Experts of a small language model: 40 experts in each of 11 layers.
Below are experts of layer 6 (counted from 0) of a mixture-of-experts language model. Rows are named router (the router's row for the expert), up (a neuron's input weights, with its number), down (a neuron's output weights, with its number) and show model dimensions 128-255. Each number is 128 + 24 x the weight over its row's rms, rounded and kept within 0 to 255.
Before each expert's rows: a language model's description of what the expert responds to. This comes from a sample of Wikipedia text that the model never trained on.

# expert 29
It responds to: Taxonomic Latin names
router [110 133  87 165 155  86 175 134 145 138 126 112  99 113 163 120 150  93 164 129 162 130  98 122 131 116 167 146 101 146 118 163 143  83 113 150 115 125 116 118 113  97 177 115 158  84 133 128 108 131  99 161 114 158  83 119 136 153 107 145 125 111 161  94  95  91 150 119 200 129 111 142 122 141 120 102 155 151 117 121  94 160 100 122 148 108 135 108 149 129 130 113  86  89  87 154 126 133 129 143 149 180 114 111 127 100 102 132 175 147 154 119 114 143 105 122 125 107 145 118 136 157 135 117 121 111 116 121]
up1 [142 127  64 109 146 153 141 166 112 147 107  92 117  84 147 122 139 138 156 125 115 114 115 101 112 134 139 110 115 165 118 156 145 126  80 125 160 151 103 130 114 125 139 136 117 125 119  86 123 137 124 152 102 153 151 129 120 163 149 175 122 126 131 161 122 111 124 116 105 106 120 107 118 157  83  77 114 132 150 140 106 110 120 140 167 127 129 129 131 154 133 102 137 126 135 100 154 126 136 161 142 157 134 126 134 141 157 143  98 131 133 156 121 162 167 151 135 143 129  79 105  70 143 188 158 105 147 103]
down1 [135 134 105 143 119 136 101 127 133 145 150 133 122 115  94 144 158 117 153 144 165 132 131 145 125 122 110 141 136 117 140 139 194 120 125 130 115 105 133 147  94 131 121 154 140 145 114 117 117 136 151 123 193 124 135 145 163 124  99 103 154 154 144 144 129 138 124 128 153 158 148 139  73 111 182 114 134 154 181 124 124 116 149 151 167 136 122 137 118 133 166 143 134  85 132 134 162  84 121 153 121 157  66 108 120  97 127  85 138 128 166 111  92 138 161 157 165 111 129 146 126 188 164 142 123 121 119 127]
up2 [128 145 112 118 131 113 130 106 118 122 114 104 108 151 176 158 116 149 120 168 129 107 132  78 110 128 141 113 142 139 138 120 115 112 115 111 145 158 101 121 101 115 159 126 133 140 146 173 124 146 111 111 152  98 138 160 146 126 100 154 138 114 120 101 110 117 132 142 132  97 153 138 131 113  89 138 130 100  97 127 134 187 136 110 159 100 184 151 154 117 179 139 153 123 109 157 137  73 129 107 105 179 120 113  96 111 116  92 143  98 129 116  92 101 126 138 100 134 134 134 118 115 100 126 108 115 131 148]
down2 [ 77 135 169 161  94 164 131 162  97 129 150 169 130  90 136 140 144 146 128 130 129 143 150 121 125 142 130 123  86  84 159 190 132 125 117 129 110 154 148 133 172 171  87 128 107 138 142 175 105 150 119 110 138 100 100 101  98 131 124 154 114 132 135 103 106 100 108 173 147 130 163 117 125  90 133 147 156 101 142 148 141 113 120 138 129 128  98 132 183 142  93 143 138 104 118 149 128 155 108 110 142  73 157 176 101 121 121  94 114 137 144 154 173 128 182 137  95 139 172 157 138 174 142 114 123 136 143 107]
up3 [165 128 140  96 110 150 140 153 110 157 151 116 127 124 116 155 161 118 156  97 152 175 133 134 168 107 136  94 117  94 129  97 140 134 133  90  85  96 164 125 122 116 197 147 125 117 153 188 160 149 107 134 136  97 125 142 110 136 135  75 165 136 112 132 166  93 150 109 110 142  92 113 125 151 122 131  88 129 147 128 136 176 110 107 163 107 103 130 154 138 128 140 141 155 133 109 150 101  87 162  93  74 130 157 124 148 158 102 121 126 102  78 124 107 109 160  93 109 112  95 136  97 124 107 121 100 156 128]
down3 [109  62 110 141  90 110 169 134 129 152 109 144 119 121 105 140  99 143  95 103  93 107 116 144 102 138  95 104 119 157 184 173 139 150 108 172 119 123 126 127 152 144 131 111 145 157 108 114 122 115 144 132 129 162 124 179 131 136 115  88 112  98 150 174  99 142 156 155 138 156  97 149 143 142 183 155 141 115 131 144 100 109 140 130 154 107 117 112 105 146 131 142 146 124 117 119 165 148 140 116 116 145 138 107 113 114  92 104 147 153 165 134 100 133 137 125 112 151 134 105 121 161 123 141 137  97 129 139]
up4 [115  80  94 124 114 109 121 122 206 126  99 129 133 128 149  97  89 136 169 120 186 141 106 108 186 132  87 151 129 142  85 142 166 124 175 165  65 107 101 166 127 141 157 157 117 117 123 113 121  90 127 134 140 121 109 130 111 116 136 142 140 100  94 110 128 112 106 127 148  90 117 104 134 134 123 145 159 167 112 115 152 134 111 106 133 138 140 135 152 165 122  94 155 159 138 161 163  66  83 114  68 101 120 116 160 120 131 112  80 131 126 113 100 119  87 141 159 129 107 134 110 120 106 139 142 122 132 105]
down4 [118 105 148 145  94 173 140 127 101 106 115 127 153  78 153 131 113 131 178 132 119 144 163 178 113  95  79 137 146 129  94 135 127 150 130 118  94  96 162 119 152 138 147 127  88 149 129 121 151 116 130  87 143 110 129 130 114 179 111 139 149 147 138 104 115 113 111 159 136 177 114  83  93 135 153 143 113 147 144 134 163 129 132 108  86 115 115  70 104 123  85 113  81 172 184 106 114 108 153 139 124  94 142 125  81 158 133  82 141 112 149 129 128 133 164 105 110 100 132 159 184 131 143 138 150  98 123 162]
up5 [116 109 140 141  84 103 111 147 134 165 137 126 200 164 127 101 141 167  95 152 136 107 119  98 134 138 139 112 104 128 141 134 151 105 117  76 130 164 119 135 150 106 122 146 149  94  93  92 187 148 140 109 139 143 159 124 100 124 167 149 117 138 107 111 140 131 141 109 140 123 151 137  99 150 183 103 142 136 127 142 111 135 160 140  91 139 177 134 117  88 120 147  91 175  85  75 134 115  60 119 125 125 131 158 153 118 113 111 113 143 124 151 134  97 176 131 181 111  92 123 148 140 108 126 122 131 183 134]
down5 [133 127 151 117 131 148 106  78 113 102 134 117 114 144 145 113 135 114 154 130 108 109 132 117 125 103 105 115 102 119 140 147  87 121 138 111  96 154 145 153 116 157 139  94 133 147 136 173 138 153 148 107 156 100 117 100 143 149 169 124 113 124 115 148 201 122 145  86 118 113 116 102 116  98 134 145 125 167 104 147 135 120 109 145 104 136 104 127 132 126 116 112 136 143 136 101  84 146 111 152  60 126 109 144 120 151 138 128 109 125 167 125 116 149 128  81 146 156  71 107 113 131 141 108 138  86 130 162]
up6 [102 129 172 129 145 125 141 123 163  77 155 140  79 103 151  70 122 154 133 121 111 133 130 129 156 132 127 119 141 118  76 138 122 124 138 122 118  76 101  98 135 118 130  80 141 151 130 110 169 112 130 148 117 136 125 154  99 129 126 172 106 125 129  92  83 122  88 169 159 102 161 165 151  97 153 108 109 123 166 179 136 102 137 121  76 124 148 128 125 141 106 131 136  61 149  73 117 100 101 162 137 153 107 129 135  84 149 134 149 127 152  80  83 102 132  84 119 116  87 145 165 123 156 110 130 134 145 149]
down6 [106 138 179 108 147 116 141  95 124 122 122 142  73 103 156 151 143 132  89 124 131  87 136 129 134 131 151 139  90 155 135 158 130 137 144 142 113 153 137 117 166 142 124 111 147 118 109 128 106 133 185  74 132 129 110 113  89 157 108 121  85 133 116 138 111  76 149 142 129 113  83 170  64 134 117  72 156 153 146 100 124  83  98 133 132 158 179 134 143 106 134 115 166 110 118 118 114 156 130 136 109 133 117 134  96 111 125  61 137 136 108  97 136 129 140  94 136 120 154 120 141 169 133 134 143 154  83 146]
up7 [106  90 119 116 139 138 108 124 129 118 116  75 145 126 123 144 125 126 131 110  84 112 139 111  87 140 162 144 132 105 158 112 131 156 126 135 124 151 132 124 135 159 136 143 165 107 100 165 164 124 134  97 137 166 184 182 152 107 102 116 145 119 132 105 138 171 118 160 121 137  85 169 138 103 108 131 110 156 113 122 129  96 129  86 173  76 138 129  99 112 161 142 139 134  96 139 110 133 155 180 143 126  96 153 183  65 139 124 129 165  82 105 155 143 149 124 123 144 176 137 105  73 153 129 127 133 126 154]
down7 [137 114 126 133 159 113  91 128 129 178 130 113 138 105 125 137 115 141  96 121 116 138  94 129 164 126 110 154 147  93 147 148 135 138 130 127 142 147 110 141 155 152 122 104 149  75 114 127 148 120 150 156 174 120 105 153 135 130 141  92 116 130 124 140  69 150 176 110 125 125 170 118 152 101  82 129 106 167 147 186 138 140 133 145 155 105 159 145 111  83 105 113 162 121 113 179 148 116 108 119 103 126 156 132 100 109 139 140 129 126 150 133 135 129 100 160 141  86 148 124 141 137 144 115  84  95 124 138]
up8 [122  87 142 110 153 136 143 125 131 144 148 180 146 119 116 140 111 128 126 100 111 106 129 109 161 143 122 114 118 118 141  99  99 123  81 165 154 148 118 121 111 156 116 111 170 156 125 136 147 138 154 118 123 127 155 103 124 133 131  76 128 102 101 114 140 169 127 134 101 115 121 132 138 141 144 116 109 104 124 105 135 102 108 103 137 163 144 113 123 130 133 164 124 145 115 101 121 134 108 110 113 129 145  71 105 144 163 148  97 132 138  93 147 144 127 128 171 104 138 124 124 146 110 125 113 129 152 140]
down8 [134  73 121 160 128 145  99 164 122 165 142 171 147 116 141 116  99 150 106 107 124 107 150 136 158 135 146 112 143 129 132 159  62 133 111 110 132 121 117 169 109 121 121 101 118  99 151 137 128 123  96 134 133 115 196 151 104 129 134 119 112 139  77 138  84 154 105 178 135 115 122 140 146 179 127 105 139 112 126 145 131 112 178 160 151 129  99 139 136  92 112 163 122 156 126 114 108 160 122 116 121 125  97 144 140  85 137 135 114 161 126 161 121  92 107 122 120  97 120 111 101  64 105 144  64 124 166 129]
up9 [162 139 129 152 145 189 130 132  96 109 132 133 152 124 145 169 145 122 107 105 145 144 116  95  92 126  94  87 105 116 112 116 147 130  97  87 132 121 104 149 161 117 118 146  68  97 106 126 113 159 127 131  94 152  84 170 107 129 122 121 107 125 137 164 195 113 136 168 130  88 158 119 155 112 144 140 126 118 129 148 128 116 112 153 135 139  83 119 101  91  65 117  98  94 172 128 171 114 138  75 197 148 131 107 114 139 121 166 110 143 152 103 115 118 134 152  96 130 112 110 113 116 116 117 165 103  92 146]
down9 [146 132 170 140 134 147 131 116 184  90 171 218 137  94 126 124 117 137 153 134 114 146 126 139 158 167 125 124 144 129 107 139 159  89 158 123 121 125 131 130 150  76 106 152 167 106 143 130  99  77 101 110 114 127 151 162 127 119 179 139 120 132 102  82 105 107 109 133 134 138 136 143 168 144  87 170 107 187 178 155 137 105 112  91 145 150  88 152 127 113 154 108 134 134 147 117 113 123  97 158 131 147 111  76 126 123 102 158 164  90 139 134 143 116 120 109 106 129 130 130 111 144  98 127 147 178 113 103]
up10 [140 157 164 163 121  73 142 152 126 141 149 146 151 132 171 109 136 137 117 104 147 190 153 124 127 122 122 168 107 135 125 128 142 130 128 107 137  76 134 111 122 132 160 132 158 180 120 124 137  87 104 134 167 134 120 153  77 131 130 108 144 146 131 124 138 146 164 107 138 130 125  98 132 129 164 109 121 132  97 128 136  92  84 103  82 157 139 129 131 171 114 135 109 139 108 116 140 130 159 142  88 104 122 126 154 105 157 136 170 132 130 119 125 120 152 119 142 135 149 143 122 134 166 111 142 162 105 102]
down10 [133 124 150 146  88  76  72  84  99 136 155 121 158 136  96 153 138 149 128 112 108 112 122  99 111 118 108 124 127 114 154 112  82 135 141 134 127 106 110 120  98 147 133 134 113 147 136 169  98 102 146 112 148 151 132 126 131 134 152 152 106 172 118 125 143 142 101 104 139 140 114 136 139 136 105 141  79  93 113 109  99  99 163 140 123 103 107 147 112 121 123 145 164 128 177 127 149 105 137 141 119 111  75 135 172  98 195 142  90 118 114 142 130 133 146 110  99  98 109 110 106  93 128 127 147 105 153 137]
up11 [160  99 141 145 178 112 178 149 145 117 137 161 137  90 149 122 113 166 156 130 122 136 110 144 155 127 150 128 166 168 124 130 123  99 114  81  90  82 137 117 153 119 136 111 153 158 125 123  99 115 149 148 143 118 151 110 100 140 135 145 144 110 161 148 150 112 103  80 147 148 134 110 152 136 144 146 112 140 106 106 141 128  78 165 126 147 110 147 135 192  87 121  90 119  99  87 161 132 156 153  97 150  82 125 115 128 104  94 130  99 161 122 133 106  98 187 156  84 124 113 144 114 141 118 147  99 131  89]
down11 [165 140 132 132 136 123  92 149  90 103  95 184 129 131 143 148 119 118 169 124 111 137 113 171 149 152 122 154 113 170 174 135  60 146 147 202 144 116  92  97 134 129  97 147 126 137 133 157 103 107 138 124 141 115 149 146 172 116  92 125 143 139 160 145 140 138  89 142 135 128 107 135 120 128 174 144 173  96 150 156  94 154 130 136 168 131  70 111 103 126 144 118 155 130  88 158  97 116 126 156 152 137 127 157 129 144 137 159 108 108  97 134 147  99 135 114 119 120 147 137 108 136 116 110 135 116  72  79]
up12 [155  77 116 107 145 113 164  92 123 189 151 104  73 127 161 136 144  97 179 120 119 101 137 135 144 143 111 118 132 136 151 161 158 137 107 137 165 163 128 147 169  91 150 110  49 115 121 122 109 144 163 146 138  98 129 148  79 154 161 131  99  76  97 136 107 109 117 153 109 117 115 155 115  91 122 110  94 162 111 112 145 112 121 127 115 159 115 174 174  94 132 141 156 134 130 126 154 133 128 147 138 130 131 107 185 177 142 104 151 140 126 128 141 123 161 103 132 144 127  90 120 136 132  94 138 127 168 152]
down12 [ 95 131 102  98 133 114 113  78 128  93 151 151  96 132 149 135 158  95  72 143  72 115 129 143  69 120 122  79  97 135 102 121 138 120 137 154 144 136 134 154 160 132 161  68 127 139 137 148  88 160 121  71 106 141 109 104 145  92  99 149 111 151 114 136 110 132 134 107  83 153 136 115 127 162 127 122 117 134 114 135 104 128 156 112 113 160 114 143  66 132 145 137 136 134 121 139 163 123 161 131 116  85 163 121 151 106 151 140 149 119 135 118  94 129 133 154 135 117  91  98 120 136 153 113 148 122 124 125]
up13 [148 172 107 116 120 133 115 133 128 135 149 100 150 127  99 127 135 135 146  97 126 166 124 163 108 132 123 137  85 132 116 145 136  82 110 115 146 128 112 106 151 118 128  72 102 131 128  87  99 103  81 187 115 104 103 114 103 125 145 150 134 101 132 122 132 160 141 135 102  92 132 105 154 130 115  99 160 106 132 101 145 113  97 135 110 131 153 143 160  97 176 145 169  87 161 121 168 143 130 136 122 114  94 139 107 127 115 130 139 131 107 101 160 127 136 123 137 171 152 145 124 102 111 123 159 150 131 145]
down13 [104 157  98 120 127  92 135 129 147 147 136 129 128 126 129 133  89 132 144 115 152 180  95 145 128 168 119 135 147 135 111 122  98 161 132 124 127 129 151 116 106 113 123  98 134 107 113 140 130  58 109 122 176 140 128 121 138 103 151 132 131 128 147 158  96 152 120 148 124 135 121 155 139 106 183 108 176 148 147 113 165 104 115 136 122 144 103 101 141 110 161 102 144 119 188 161 120 124 154 162 142 150 109 166 111 142 116 123  96 175 116 103 117 133 127 133 107 107 139 139 148 116  69 105 123 120 147 103]